config.toml
num_hidden_layers = 13
experts_per_token = 3
hidden_act = "gelu"
moe_layers = [4, 5, 6, 7, 8, 9, 10, 11, 12]
vocab_size = 23365
optimizer = "soap_variant"
learning_rate = 0.00422
max_grad_norm = 0.5
warmup_steps = 200
train_tokens = 385500000
max_steps = 5883
Below are experts of layer 7 (counted from 0) of a mixture-of-experts language model. Rows are named router (the router's row for the expert), up (a neuron's input weights, with its number) and show model dimensions 0-191. Each number is 50 + 15 x the weight over its row's rms, rounded and kept within 0 to 99.
Before each expert's rows: a language model's description of what the expert responds to. This comes from a sample of Wikipedia text that the model never trained on.

# expert 14
What it handles: Ordinals and sequence adjectives. Ordinals and position adjectives after the or a, such as first, second, following, next, same, plus ordinal suffixes th, st.
router:40 55 41 72 31 66 54 66 61 57 62 53 55 44 59 39 72 32 44 39 32 50 51 61 47 47 54 36 55 79 36 39 35 84 32 57 42 64 65 72 40 44 76 75 76 34 56 49 35 50 56 41 65 54 13 59 77 26 46 29 49 35 64 25 32 63 18 27 44 43 55 35 51 70 43 37 56 40 48 27 52 46 42 52 37 40 58 56 53 38 26 52 43 62 76 55 65 57 39 31 26 39 40 55 55 49 43 57 58 28 29 63 35 65 46 47 53 52 63 07 44 45 57 67 67 75 98 58 71 54 46 83 41 72 43 65 45 49 59 45 70 52 42 74 53 55 47 64 45 38 57 70 37 48 66 27 66 46 62 50 21 38 61 90 55 53 51 16 36 68 39 44 57 53 69 61 28 68 40 43 66 50 52 53 58 40 56 46 33 76 61 46
up0:52 36 07 59 41 52 29 52 38 92 52 59 36 22 66 44 82 62 68 29 50 50 54 27 62 74 55 37 35 43 62 25 25 39 45 16 29 73 40 23 40 39 39 38 61 52 47 56 38 30 62 50 48 71 60 44 58 39 44 31 59 50 31 54 56 38 35 40 42 62 53 60 46 54 25 62 82 60 47 27 20 40 50 51 47 25 47 40 72 49 59 57 36 57 50 49 52 47 52 15 56 63 34 51 34 46 50 60 45 30 36 37 37 68 48 20 64 31 28 56 54 47 55 59 28 61 79 39 49 63 40 42 50 38 13 11 65 71 46 53 61 66 48 41 63 83 59 32 46 43 40 47 49 39 75 46 52 31 57 54 42 46 57 44 49 41 73 41 41 56 73 49 37 57 44 69 73 45 63 76 31 57 49 40 53 44 78 69 41 58 66 44
up1:57 65 49 99 60 57 73 56 52 37 32 48 74 33 44 79 49 43 57 53 48 58 60 64 33 50 29 42 32 34 40 46 77 61 41 31 38 55 54 35 51 58 75 60 11 55 83 66 56 37 55 29 33 32 61 41 49 62 51 52 49 38 55 48 58 42 70 31 66 42 36 51 50 58 44 55 74 24 58 76 65 35 60 29 54 44 58 49 37 54 41 77 26 68 53 46 75 32 53 46 65 52 59 25 70 38 43 67 45 38 52 56 26 66 54 53 53 39 67 28 45 45 53 38 79 58 60 52 84 28 31 71 59 63 43 95 23 77 37 51 38 31 76 57 35 35 41 58 65 39 37 47 44 79 54 62 61 37 37 44 33 41 70 28 26 61 64 26 50 55 41 54 44 67 63 67 60 34 43 66 56 36 52 47 51 60 49 58 28 50 45 71
up2:67 49 52 56 21 44 47 80 19 37 48 54 25 31 47 51 47 50 18 57 50 34 64 36 54 37 44 54 52 64 40 62 82 41 43 66 48 21 71 55 41 40 45 59 53 39 66 35 54 18 68 47 57 40 49 43 62 54 72 31 52 35 37 53 52 41 60 31 68 44 56 59 33 54 45 51 30 27 55 42 61 26 64 45 54 89 54 23 71 77 35 23 47 60 34 32 52 70 38 25 41 22 55 52 45 46 30 59 68 42 41 48 55 54 39 71 64 69 31 38 63 45 51 45 46 71 39 69 21 38 55 30 72 29 67 70 48 56 58 51 68 39 21 56 27 19 49 34 28 32 66 43 12 50 72 38 50 45 56 52 49 30 46 71 36 44 66 52 36 67 62 59 38 18 67 54 37 64 54 56 69 27 28 47 42 41 51 34 33 57 49 68
up3:32 67 56 48 69 72 42 47 33 62 53 65 36 43 64 32 52 65 26 32 44 39 44 67 76 47 43 58 51 73 80 53 64 48 62 62 89 80 47 41 37 34 15 75 46 72 49 71 43 37 20 84 90 44 54 59 49 69 39 29 68 47 75 57 50 37 68 51 46 32 56 32 56 40 76 70 43 52 55 52 53 79 23 78 61 48 54 61 65 35 38 37 79 38 35 79 54 59 69 46 41 26 60 46 61 35 74 49 45 55 61 40 61 59 55 29 41 54 32 19 45 42 47 43 61 54 49 54 52 54 42 38 57 57 46 52 69 52 64 25 34 69 48 24 59 50 67 84 51 45 49 49 39 43 51 38 36 80 65 50 53 51 70 71 63 62 49 58 67 51 63 35 32 66 49 41 54 59 80 54 40 37 46 21 63 42 58 55 35 44 60 49
up4:46 35 59 52 28 38 50 33 99 55 54 47 65 37 30 26 39 58 81 33 32 54 49 33 57 17 21 47 44 33 54 62 76 46 51 50 40 57 52 61 64 66 61 37 22 31 51 56 60 67 70 34 56 59 67 42 62 72 37 56 55 31 64 50 69 56 59 64 53 28 53 52 50 37 49 51 36 32 51 44 28 38 45 64 01 56 55 47 58 68 31 58 38 42 56 57 52 38 56 35 37 27 80 72 63 55 38 20 22 54 73 50 83 80 53 64 06 42 29 22 68 43 57 54 40 61 47 19 57 78 42 49 43 47 46 60 55 48 61 32 53 58 45 33 46 75 44 55 49 51 40 37 51 28 42 37 56 27 52 60 62 38 32 46 39 59 54 64 76 50 45 40 62 50 85 59 44 44 67 54 36 41 50 35 29 46 46 52 43 49 53 48
up5:67 39 40 52 35 43 19 55 71 49 42 52 71 48 46 55 34 50 51 56 36 50 20 55 13 69 63 72 65 77 42 61 59 41 48 53 23 57 32 54 48 40 37 39 49 47 59 34 57 21 39 37 58 64 67 81 48 42 55 62 59 36 26 27 79 53 31 53 61 43 37 35 46 30 65 37 49 49 40 68 36 11 43 52 73 49 59 54 71 29 38 55 65 53 43 78 41 53 55 36 34 65 59 57 73 45 58 38 56 40 57 22 66 60 41 68 71 05 53 48 51 61 56 82 70 40 74 52 66 38 35 31 64 59 56 42 64 26 44 48 62 48 53 77 59 62 51 68 32 21 45 34 51 28 47 30 52 43 35 68 34 38 38 74 74 41 46 63 47 74 51 37 69 58 69 42 39 53 54 68 47 28 65 56 35 29 59 38 27 31 55 28
up6:75 32 62 33 30 54 34 49 42 64 59 37 52 47 52 31 65 59 54 39 25 63 41 16 67 49 65 41 46 68 56 56 28 68 30 64 44 46 71 56 74 49 69 57 34 47 70 25 22 42 60 63 58 66 30 59 64 66 44 48 49 64 56 27 51 69 52 67 52 66 42 41 22 35 23 56 70 65 21 90 35 43 20 37 35 45 50 76 40 30 60 37 52 61 62 37 61 53 39 39 80 51 64 49 46 56 58 67 56 49 36 70 49 49 63 81 36 57 49 64 47 70 56 69 47 52 80 55 59 49 42 58 32 58 56 58 50 13 62 62 73 36 60 39 53 79 52 72 65 69 38 66 34 58 33 32 48 26 70 42 43 50 72 64 41 53 45 59 62 56 61 05 38 52 37 47 74 22 47 63 45 59 50 47 43 39 60 78 52 53 58 30
up7:28 46 48 43 48 80 47 61 41 29 52 72 25 62 41 58 63 57 47 50 35 26 84 44 56 50 37 40 63 43 43 46 73 57 45 46 60 66 44 58 67 33 43 82 70 59 23 51 36 54 35 47 30 54 72 40 41 48 50 40 64 14 35 46 46 50 81 40 70 42 56 37 48 49 58 53 22 49 66 48 51 59 36 68 22 30 62 35 46 38 42 60 49 52 48 74 09 47 30 46 27 73 15 36 58 49 47 63 40 38 44 57 39 31 70 49 63 34 44 26 65 36 45 46 25 45 50 41 78 81 63 77 57 52 52 39 55 59 52 22 86 57 70 66 57 32 37 48 58 52 70 21 45 64 31 31 74 71 43 57 50 18 56 68 41 51 70 34 64 45 49 41 43 34 48 61 46 76 48 60 51 70 67 57 54 64 43 43 22 43 62 43
up8:47 32 58 48 54 33 55 69 57 50 46 61 62 73 80 34 82 50 62 45 55 31 60 66 86 56 47 44 55 44 42 50 89 55 48 44 49 48 61 36 53 66 47 70 40 47 52 39 70 20 51 43 53 42 49 37 71 62 30 18 47 67 53 62 44 34 56 31 78 26 57 53 30 61 37 41 68 84 42 46 19 57 44 42 26 57 52 55 35 83 51 44 52 56 35 49 53 61 50 17 62 57 34 36 62 23 62 56 51 68 46 65 54 59 40 43 55 50 48 54 51 44 52 51 35 44 61 43 39 73 56 40 27 25 21 48 43 65 43 55 54 89 47 48 45 43 29 47 76 40 31 54 60 57 46 68 46 39 25 60 52 70 73 35 56 65 38 62 45 26 58 63 58 41 58 75 29 44 77 53 78 37 15 30 49 29 45 55 24 43 88 36
up9:45 38 41 54 49 24 50 75 86 59 54 37 46 63 52 67 45 51 61 53 40 41 42 30 51 52 66 33 42 29 46 52 44 52 22 49 39 60 61 56 61 54 43 47 32 43 50 51 47 49 47 30 60 32 95 39 68 42 51 44 38 32 38 34 47 30 39 61 48 52 20 28 25 29 40 22 56 21 77 51 62 63 60 70 54 45 75 53 38 56 50 50 56 71 59 50 43 65 34 59 32 38 40 13 46 47 63 29 59 24 59 46 57 64 58 62 75 64 35 11 71 48 13 51 49 52 38 40 71 79 71 55 27 33 72 71 71 55 47 56 59 26 54 68 16 20 35 55 37 78 64 38 67 43 75 42 78 44 56 44 61 61 64 36 51 47 69 21 49 60 66 37 51 34 64 60 55 49 31 52 69 45 40 42 56 55 50 71 49 52 42 43
up10:51 69 09 57 46 59 46 44 65 49 32 46 57 53 64 80 44 73 45 39 39 25 50 48 29 56 46 50 52 49 48 45 56 31 43 48 29 42 22 47 42 61 53 41 63 32 65 46 60 53 47 47 67 76 30 39 53 38 42 65 36 29 09 23 54 52 40 67 61 66 57 64 52 48 67 46 60 47 53 51 43 48 69 52 44 57 47 45 62 70 46 51 38 55 74 42 64 32 23 49 44 30 78 46 36 53 69 71 43 62 21 42 65 64 46 35 61 42 42 69 21 44 21 39 53 59 72 46 62 55 72 59 34 90 09 43 48 35 33 50 35 43 78 39 54 52 39 84 67 25 50 60 26 45 54 52 38 38 80 71 32 40 49 66 73 76 47 39 50 88 38 47 46 81 62 33 69 47 58 66 51 54 40 42 56 62 50 43 62 43 46 76

# expert 27
What it handles: Adverbs and quantifiers. Adverbs, quantifiers and time words after prepositions or commas in prose, such as both, some, later, until then, only, early.
router:35 23 54 64 22 88 50 64 32 44 45 37 53 35 37 44 33 65 37 58 38 34 27 47 63 40 40 42 40 34 66 28 02 67 35 63 52 51 55 64 79 41 72 67 66 72 34 56 50 47 42 46 52 45 36 47 48 49 51 14 44 50 70 31 53 41 49 53 72 27 49 35 26 30 47 54 37 51 51 36 57 60 34 57 33 31 64 42 53 60 60 44 29 57 70 65 44 43 59 46 46 51 42 80 67 50 35 67 72 50 60 63 34 49 35 42 36 51 65 46 65 34 47 29 24 54 49 67 60 55 50 43 36 80 47 16 46 56 48 39 97 52 27 38 51 19 25 44 43 19 57 53 52 54 43 31 52 40 38 68 59 68 57 63 44 47 43 48 58 80 26 77 45 29 61 56 62 80 49 33 65 31 54 38 74 51 50 31 55 56 62 53
up0:39 58 43 33 62 39 56 55 68 56 48 56 49 49 83 48 41 51 51 55 41 28 41 52 24 55 29 57 39 43 72 50 53 21 56 59 60 48 51 49 59 35 35 73 32 71 61 37 49 27 68 49 45 52 70 56 52 59 50 63 46 40 26 72 49 66 46 35 67 38 74 38 62 48 59 38 55 39 58 38 70 57 39 53 29 50 52 41 48 45 41 48 49 58 49 65 48 76 59 42 94 67 30 67 69 61 48 70 46 35 51 37 72 14 55 43 42 78 35 25 22 48 62 18 33 59 63 44 35 26 33 55 31 42 62 40 60 46 43 53 66 29 59 49 44 32 36 41 47 42 63 60 41 38 29 53 56 39 30 23 63 64 55 68 39 58 33 26 53 57 31 17 74 63 34 44 45 54 63 41 63 75 59 27 18 32 19 51 11 91 50 56
up1:57 60 58 32 86 58 74 69 48 45 88 59 54 46 58 50 38 43 33 61 44 48 48 29 29 41 70 38 69 45 50 47 39 48 12 26 61 63 43 41 54 58 44 53 49 45 52 53 56 53 56 51 63 56 31 61 58 84 40 31 56 27 23 18 79 51 72 51 53 17 40 58 46 52 29 25 38 39 45 45 79 14 52 49 48 29 43 66 69 60 53 57 69 51 58 60 57 40 39 53 28 63 39 27 31 34 62 43 41 54 39 10 45 67 28 39 61 55 50 35 60 39 30 50 52 34 44 64 50 47 34 42 36 78 45 48 47 45 29 39 64 59 39 50 62 38 42 84 29 30 71 46 48 66 46 50 46 47 36 59 42 69 80 37 46 35 46 58 38 23 42 27 12 31 78 64 54 49 56 39 53 35 33 67 64 53 39 76 65 34 57 54
up2:52 42 28 51 37 65 34 73 33 38 45 18 54 81 63 43 34 57 59 29 73 36 60 39 66 40 64 61 64 48 51 64 40 50 58 56 46 44 50 70 11 39 19 58 20 33 58 54 36 89 64 57 32 50 46 54 42 50 11 37 32 56 45 59 66 40 69 54 19 38 40 33 33 69 54 97 50 54 36 74 43 31 43 49 33 44 68 79 42 66 20 23 59 29 36 51 46 47 42 76 47 27 46 64 56 52 53 32 63 49 51 49 49 53 38 58 46 52 56 56 55 65 44 62 30 42 52 43 24 80 32 58 57 65 61 71 87 39 31 50 66 35 30 54 26 16 47 64 40 50 46 76 51 32 39 54 66 51 61 41 22 64 52 43 66 71 57 54 44 53 59 60 46 46 47 67 48 59 55 65 47 53 39 45 27 44 50 45 45 58 59 64
up3:34 60 32 44 63 58 79 33 75 68 30 52 54 25 39 57 72 64 46 47 48 43 46 30 74 37 33 33 42 67 57 43 51 45 40 39 41 53 33 62 63 30 68 37 54 62 76 52 26 49 49 44 35 56 50 56 43 53 42 31 49 45 40 67 77 28 83 67 65 47 40 76 44 57 49 62 34 75 85 56 50 60 78 53 66 46 41 51 40 79 26 49 32 68 34 46 45 20 40 41 12 53 24 32 51 40 40 65 49 37 36 48 48 53 45 45 37 36 63 59 54 39 54 38 33 44 44 64 37 66 27 67 25 54 42 23 45 61 57 57 66 55 35 37 45 22 37 99 78 55 28 46 57 43 41 54 62 48 45 46 50 57 89 35 52 65 52 37 79 57 70 40 56 45 53 52 40 25 32 53 46 38 50 34 50 53 82 34 55 60 55 31
up4:17 46 64 87 30 49 18 40 53 49 46 50 40 75 62 38 23 44 63 54 27 73 70 44 33 41 13 58 29 59 24 25 45 59 62 44 43 37 40 64 64 52 71 38 58 46 57 63 46 52 48 57 58 55 72 43 59 62 40 44 38 47 55 49 36 30 27 73 38 75 51 68 58 46 33 67 62 43 37 46 35 41 32 58 25 64 38 53 34 54 46 39 68 35 74 60 19 60 57 31 30 59 57 88 43 47 39 32 45 23 28 58 17 65 49 73 58 60 43 48 60 44 59 88 44 49 44 76 59 17 45 53 53 72 33 45 57 55 51 58 70 49 43 64 52 60 49 26 41 46 55 37 32 36 44 01 53 32 44 75 51 63 42 61 47 33 55 51 69 60 23 69 51 58 33 53 39 61 35 64 50 47 44 61 72 52 61 40 40 59 45 51
up5:40 55 82 49 78 49 50 52 74 52 59 28 54 48 57 50 62 60 46 55 31 13 51 21 36 68 48 31 57 29 59 42 33 49 61 38 38 42 91 57 59 53 39 47 57 51 82 48 52 64 50 62 59 35 44 60 64 68 55 59 69 31 50 45 47 68 65 50 42 28 32 41 64 41 51 34 45 07 80 27 53 70 40 75 09 55 55 57 44 43 47 33 47 16 65 72 49 29 54 38 56 37 47 52 50 52 39 40 43 59 58 61 95 57 51 56 46 50 43 47 51 36 44 41 09 31 53 46 66 33 30 32 28 42 48 49 59 47 44 53 34 70 23 37 53 34 40 52 48 34 54 35 35 28 43 72 56 56 33 68 51 72 53 17 34 38 28 55 52 35 42 71 46 37 42 57 46 44 37 53 38 59 50 47 65 64 14 52 52 28 51 24
up6:33 67 26 33 28 45 41 74 50 54 36 35 58 49 54 45 69 72 67 54 75 54 57 68 71 53 47 61 37 51 56 52 31 50 23 32 22 46 22 53 42 62 55 68 37 46 56 37 87 59 47 66 64 52 45 40 59 48 68 36 35 76 41 69 59 50 46 68 35 48 34 46 33 51 64 62 51 46 65 42 70 30 52 46 50 35 36 44 42 81 53 29 85 58 34 50 52 52 34 59 33 57 54 47 34 54 39 66 46 53 47 65 46 31 42 61 91 55 26 42 09 43 55 13 65 43 57 22 48 50 50 65 29 56 26 51 57 58 52 32 64 45 58 59 61 49 33 42 66 15 31 62 57 59 42 45 27 58 55 36 71 74 69 37 62 56 31 59 38 53 51 27 37 31 42 16 71 80 47 33 50 28 54 51 57 65 20 69 54 33 57 43
up7:43 34 76 47 38 70 47 63 72 46 68 39 12 63 68 41 49 42 29 45 50 46 49 36 56 33 67 45 52 60 49 42 55 57 52 40 26 53 46 67 78 70 58 33 55 77 18 78 79 31 62 61 44 49 36 64 57 54 78 34 46 52 62 46 46 42 60 28 75 56 38 15 41 54 47 22 47 38 44 55 52 46 60 49 53 45 78 62 38 69 34 64 75 49 58 39 34 58 49 35 86 48 47 52 47 86 33 39 40 33 27 38 61 49 34 60 37 53 49 32 66 30 55 52 45 47 61 74 62 48 40 35 34 45 59 61 53 30 48 34 40 59 47 18 58 52 41 62 49 66 55 59 96 49 54 26 78 63 16 54 61 12 50 50 09 38 60 41 60 29 48 56 59 22 53 52 48 54 64 42 49 43 45 52 60 35 50 53 59 74 62 40
up8:69 34 61 74 32 61 68 39 43 49 60 52 58 44 19 48 64 58 31 58 30 41 55 25 48 50 28 37 61 53 23 60 45 10 60 20 46 50 57 69 45 56 73 34 69 60 70 41 51 40 45 48 40 53 30 46 55 25 64 20 48 39 41 54 19 20 47 43 50 37 35 27 41 30 53 39 61 46 54 48 61 66 80 54 33 45 64 52 76 66 55 34 50 49 63 81 60 31 05 44 77 79 34 56 35 14 51 74 47 39 31 66 42 49 70 57 50 47 36 38 45 45 46 61 50 74 54 28 39 55 45 34 39 51 35 42 70 46 56 40 44 60 60 51 48 36 38 40 44 50 48 67 84 44 31 71 42 45 27 31 48 51 49 49 37 62 43 46 33 35 73 44 46 49 09 59 58 49 53 48 57 51 40 37 67 56 64 51 60 72 59 13
up9:62 48 45 65 36 62 42 72 40 57 32 70 42 28 65 59 50 36 84 44 56 72 48 39 26 44 48 52 75 35 50 51 40 88 33 32 44 42 57 41 39 56 74 47 30 35 39 38 53 47 43 41 74 58 47 41 77 33 68 55 51 84 51 85 34 59 53 92 41 67 33 42 33 44 74 33 25 57 60 35 65 45 48 36 48 43 50 31 58 54 60 41 33 77 42 25 35 46 32 46 51 46 59 42 60 57 63 46 27 20 47 72 48 65 71 57 29 29 73 52 51 43 47 35 61 62 31 61 82 51 42 63 30 61 30 32 30 60 29 43 67 43 86 42 60 47 27 63 44 54 55 78 50 27 39 47 49 44 51 58 45 26 46 37 33 29 47 56 46 53 53 48 67 37 64 56 38 63 74 42 42 57 44 38 49 31 26 27 36 56 15 58
up10:49 73 10 36 51 99 27 35 30 65 75 50 42 52 41 53 34 58 46 35 52 68 48 55 38 50 30 73 27 43 68 53 62 63 51 34 36 41 43 78 57 79 34 37 42 48 43 61 53 70 44 49 64 47 42 69 23 41 60 48 67 69 45 34 46 58 39 40 69 49 36 61 42 58 62 36 55 72 52 45 55 50 55 58 46 48 40 45 61 37 50 54 40 59 47 47 38 21 46 52 53 32 46 69 55 11 45 40 49 61 58 20 47 47 55 56 67 61 26 33 55 93 71 38 27 61 45 61 55 31 56 60 40 24 60 47 76 72 47 34 49 57 74 70 45 73 47 30 48 46 64 60 59 74 55 37 13 58 63 43 34 68 55 41 73 47 48 70 56 62 65 37 58 48 75 79 21 51 24 75 55 39 66 27 66 42 59 39 59 52 44 49

# expert 49
What it handles: Year prefixes, non-Latin bytes. Leading year digits like 19, 20, 18 in dates and lifespans, plus raw bytes of Thai, Cyrillic and other scripts.
router:61 33 22 60 53 34 61 37 40 48 14 51 68 56 35 32 43 37 35 47 43 50 45 66 52 51 62 43 38 66 54 53 49 77 60 33 44 33 76 41 49 40 58 61 44 52 08 53 54 64 59 69 60 63 64 93 32 31 45 63 24 45 52 52 64 74 41 16 55 56 71 34 53 41 48 72 52 70 55 14 47 42 36 58 62 41 61 50 38 43 32 50 36 38 63 60 74 68 54 47 39 47 24 72 40 48 37 59 64 62 48 25 31 24 15 61 52 65 55 49 79 49 64 37 77 54 96 41 58 29 55 36 49 53 53 67 50 32 39 50 34 44 54 50 53 32 18 43 33 41 69 49 47 59 37 54 65 55 44 33 37 64 75 87 65 51 39 42 53 23 36 34 43 42 56 52 54 57 46 52 68 22 43 33 59 53 39 50 45 33 70 33
up0:70 71 50 41 53 49 37 42 64 50 27 31 64 44 60 60 84 60 47 26 26 50 51 27 76 48 60 53 40 50 67 42 16 66 45 54 58 42 27 42 37 41 54 46 52 55 59 64 69 40 36 66 55 24 60 61 48 25 51 34 31 44 43 49 50 46 45 70 35 70 48 47 54 31 79 52 45 62 62 42 50 39 58 26 51 38 25 49 66 39 51 23 67 66 54 52 44 43 49 33 42 52 51 48 18 61 27 23 56 59 32 36 94 60 37 31 76 30 38 80 79 66 55 34 35 40 55 43 60 32 63 39 47 31 51 53 45 53 44 48 86 59 75 50 42 35 67 69 43 27 77 72 56 37 74 45 30 60 46 57 53 40 51 59 40 31 77 55 89 51 51 78 61 70 55 61 50 66 42 73 66 51 66 35 48 42 46 69 52 74 34 56
up1:20 24 64 63 37 55 38 69 31 73 40 74 45 29 60 51 67 41 63 44 49 53 55 53 48 41 26 56 32 37 40 31 61 53 55 38 29 47 45 49 68 60 34 62 31 25 26 34 43 24 63 47 52 80 33 50 59 69 53 45 38 51 56 42 46 62 48 59 46 65 61 47 37 43 58 71 63 69 30 54 64 26 34 67 58 59 28 50 71 73 49 27 56 80 51 62 36 40 60 66 49 60 52 20 61 40 49 42 73 40 64 46 56 69 34 48 53 55 46 70 48 57 50 51 19 35 64 59 16 35 60 55 64 30 83 37 64 57 68 52 76 47 73 54 39 49 57 80 21 46 55 69 55 50 46 69 67 49 52 33 16 50 54 55 31 47 43 50 60 73 58 44 47 62 37 49 71 61 59 77 96 54 28 15 50 68 53 58 29 72 63 57
up2:45 49 81 52 37 56 44 54 61 38 38 23 51 29 28 36 40 57 37 64 47 35 47 26 58 39 66 24 57 34 35 52 37 47 38 65 23 36 58 37 41 66 52 43 72 57 13 71 17 35 50 55 48 62 45 47 28 76 54 49 17 49 56 69 69 55 48 40 63 35 70 58 77 63 41 49 62 64 44 47 52 61 53 51 53 70 38 42 56 33 40 48 43 60 54 72 63 57 75 60 57 26 55 62 73 37 88 62 29 86 56 24 60 34 47 34 54 30 24 48 51 49 37 66 42 45 38 61 80 53 33 56 55 80 36 44 61 71 59 46 31 35 46 36 48 29 48 65 61 25 40 44 36 47 82 53 32 47 54 52 64 45 61 56 41 68 78 46 54 52 42 37 34 91 48 49 47 50 52 53 19 61 64 38 33 44 75 64 61 57 32 23
up3:59 56 24 54 57 56 46 51 56 53 67 21 49 62 56 49 46 33 62 31 37 50 45 49 74 37 68 60 56 55 66 67 47 45 38 39 68 40 50 30 35 67 59 93 59 60 41 32 49 39 47 62 37 44 76 49 55 54 46 15 46 53 65 49 52 77 35 82 38 46 79 43 65 36 40 47 56 06 53 46 48 73 73 17 46 41 66 39 72 51 44 13 38 49 51 62 56 35 55 53 54 57 36 72 43 57 56 64 55 41 47 19 53 68 49 70 59 65 57 41 60 53 35 65 48 45 70 55 46 61 67 81 48 19 80 28 45 45 48 65 59 71 26 68 70 50 54 62 39 58 51 33 28 55 61 35 53 68 37 21 51 58 44 33 48 49 70 53 50 51 53 46 54 71 61 38 68 36 51 70 25 29 24 83 24 71 60 40 69 48 74 48
up4:36 61 42 24 53 47 55 71 36 72 16 35 53 52 15 32 43 39 48 31 85 45 85 58 40 41 67 63 43 54 55 52 37 59 45 45 39 59 34 37 42 55 66 67 45 12 30 51 47 54 42 64 22 56 56 73 28 31 72 85 39 44 46 29 40 21 46 49 86 34 33 54 35 35 69 78 50 74 63 61 37 44 28 59 38 46 71 29 63 39 52 57 52 48 14 23 61 61 54 67 72 65 54 58 70 53 50 47 42 36 29 33 50 55 52 40 53 39 41 77 81 49 50 60 63 45 64 55 55 55 58 43 44 68 52 38 34 34 51 59 72 30 48 37 49 39 40 42 71 58 61 48 56 38 75 02 49 62 56 31 65 49 60 56 60 46 68 39 37 44 44 33 71 53 38 64 44 66 41 58 59 36 47 75 43 72 57 42 65 55 40 60
up5:73 67 65 41 71 40 63 12 27 40 28 37 63 61 54 32 34 58 45 69 37 54 46 47 25 48 72 67 67 48 40 63 69 47 45 62 58 32 47 33 48 34 34 41 54 55 42 43 26 32 44 51 34 85 45 26 48 71 81 23 41 58 55 30 33 33 33 21 30 56 57 49 34 56 38 50 18 52 58 38 34 68 62 49 60 76 66 46 49 39 65 23 36 53 52 68 53 38 70 34 25 58 56 22 57 70 30 59 31 41 51 41 56 53 47 32 66 47 75 30 50 34 48 46 55 21 40 37 43 53 57 65 65 52 42 50 54 45 62 37 65 55 51 83 68 58 65 46 60 51 77 50 41 52 43 64 53 71 70 20 55 54 41 60 37 22 29 65 53 35 55 37 64 53 46 83 43 63 42 60 73 78 53 71 20 55 34 57 69 55 56 59
up6:47 50 55 72 59 34 48 40 48 62 31 19 40 45 53 47 61 39 60 34 52 36 54 59 43 68 56 39 22 74 68 72 52 67 33 48 66 55 75 59 16 35 63 65 75 19 68 35 33 47 54 70 12 35 41 76 49 61 45 52 20 52 77 49 61 54 60 62 49 73 80 42 58 52 67 52 25 47 36 43 59 38 46 39 80 30 40 46 36 43 45 72 45 32 81 53 36 62 37 31 31 65 49 55 31 34 49 59 63 53 55 66 77 53 57 48 54 35 65 65 40 37 65 45 60 37 84 50 36 64 66 32 73 61 72 15 45 55 64 52 66 85 55 41 34 50 48 59 44 72 53 51 61 66 64 50 51 48 63 47 39 71 58 61 81 73 53 50 41 53 56 46 50 71 51 57 67 75 60 69 28 29 55 65 44 52 48 16 60 59 54 39
up7:78 55 44 58 49 56 55 43 37 54 54 47 51 65 53 56 58 44 50 42 38 42 72 39 32 60 57 59 44 82 52 58 56 59 42 60 46 45 36 48 54 36 40 46 38 31 25 29 64 36 47 29 70 54 55 30 43 47 40 28 39 48 32 38 49 99 64 50 68 38 09 28 60 40 36 41 70 54 30 20 33 24 03 37 71 67 65 61 65 67 38 38 22 36 54 54 49 57 45 29 39 60 52 65 28 52 47 53 42 41 36 33 61 42 55 72 35 58 54 37 71 61 36 72 58 52 42 67 70 74 66 39 56 44 80 42 54 58 44 40 41 59 58 71 61 68 70 53 44 29 43 47 19 17 28 53 30 37 58 34 65 72 46 75 49 35 61 40 66 72 67 17 48 56 54 49 36 54 60 64 78 45 40 45 56 79 60 52 60 59 58 38
up8:56 33 64 68 24 20 16 34 47 36 48 40 63 41 44 29 40 69 73 46 52 52 52 58 66 45 57 38 57 60 39 44 86 56 48 54 45 65 69 56 43 65 41 35 39 44 16 47 73 48 51 48 41 41 82 36 75 51 26 51 51 28 20 50 54 53 71 76 58 40 28 45 37 51 52 37 40 69 41 55 45 48 60 61 44 16 51 74 70 69 35 77 45 17 58 40 51 50 36 61 38 55 54 73 46 45 58 22 57 60 73 51 14 30 45 46 53 46 47 20 35 54 42 46 40 68 52 13 57 46 72 47 49 38 39 35 44 43 61 35 57 53 41 47 56 53 67 74 61 41 42 60 46 72 63 27 44 56 73 59 38 29 69 48 32 28 43 66 44 71 54 52 54 81 75 40 69 78 51 55 58 42 37 66 57 54 41 59 18 36 66 30
up9:33 49 53 65 57 65 21 69 21 43 62 77 72 22 43 46 46 51 32 52 41 30 47 53 80 61 54 37 38 60 86 47 50 39 60 28 82 52 58 25 28 36 54 57 73 45 67 33 68 60 57 55 28 46 63 38 58 24 54 18 51 58 34 55 51 53 58 48 44 21 73 49 35 66 28 51 46 57 28 39 34 65 74 68 58 29 70 47 48 55 65 50 62 52 62 54 32 66 58 49 41 54 43 37 51 59 60 32 53 41 61 40 22 79 56 35 45 53 51 61 62 66 45 67 62 65 38 55 50 34 81 63 51 49 59 47 48 68 13 48 58 46 99 53 55 48 40 73 41 58 17 45 68 62 58 38 68 26 64 55 43 47 56 63 23 65 38 32 69 40 64 49 59 59 39 43 32 37 73 68 49 69 66 28 52 56 40 68 41 61 55 28
up10:60 61 39 56 66 51 76 42 24 46 45 99 64 34 60 70 75 43 21 61 68 66 41 77 55 36 39 60 46 33 60 47 61 90 50 23 55 53 47 51 55 60 53 43 25 39 63 56 58 32 69 41 58 49 70 28 61 44 50 66 49 58 50 39 63 69 60 43 35 61 41 33 45 38 51 40 49 52 44 32 69 16 65 48 68 71 62 18 76 47 41 81 53 48 52 51 40 54 37 46 64 41 35 50 54 36 32 52 54 56 30 66 70 34 45 45 65 61 57 47 64 67 45 45 32 63 39 26 48 34 26 46 34 44 54 61 55 23 69 66 54 39 51 57 59 21 48 64 45 32 33 49 47 56 38 41 46 28 47 34 45 85 74 51 12 29 28 70 36 45 38 52 34 37 48 79 25 46 41 50 36 39 53 49 36 44 61 07 53 51 30 49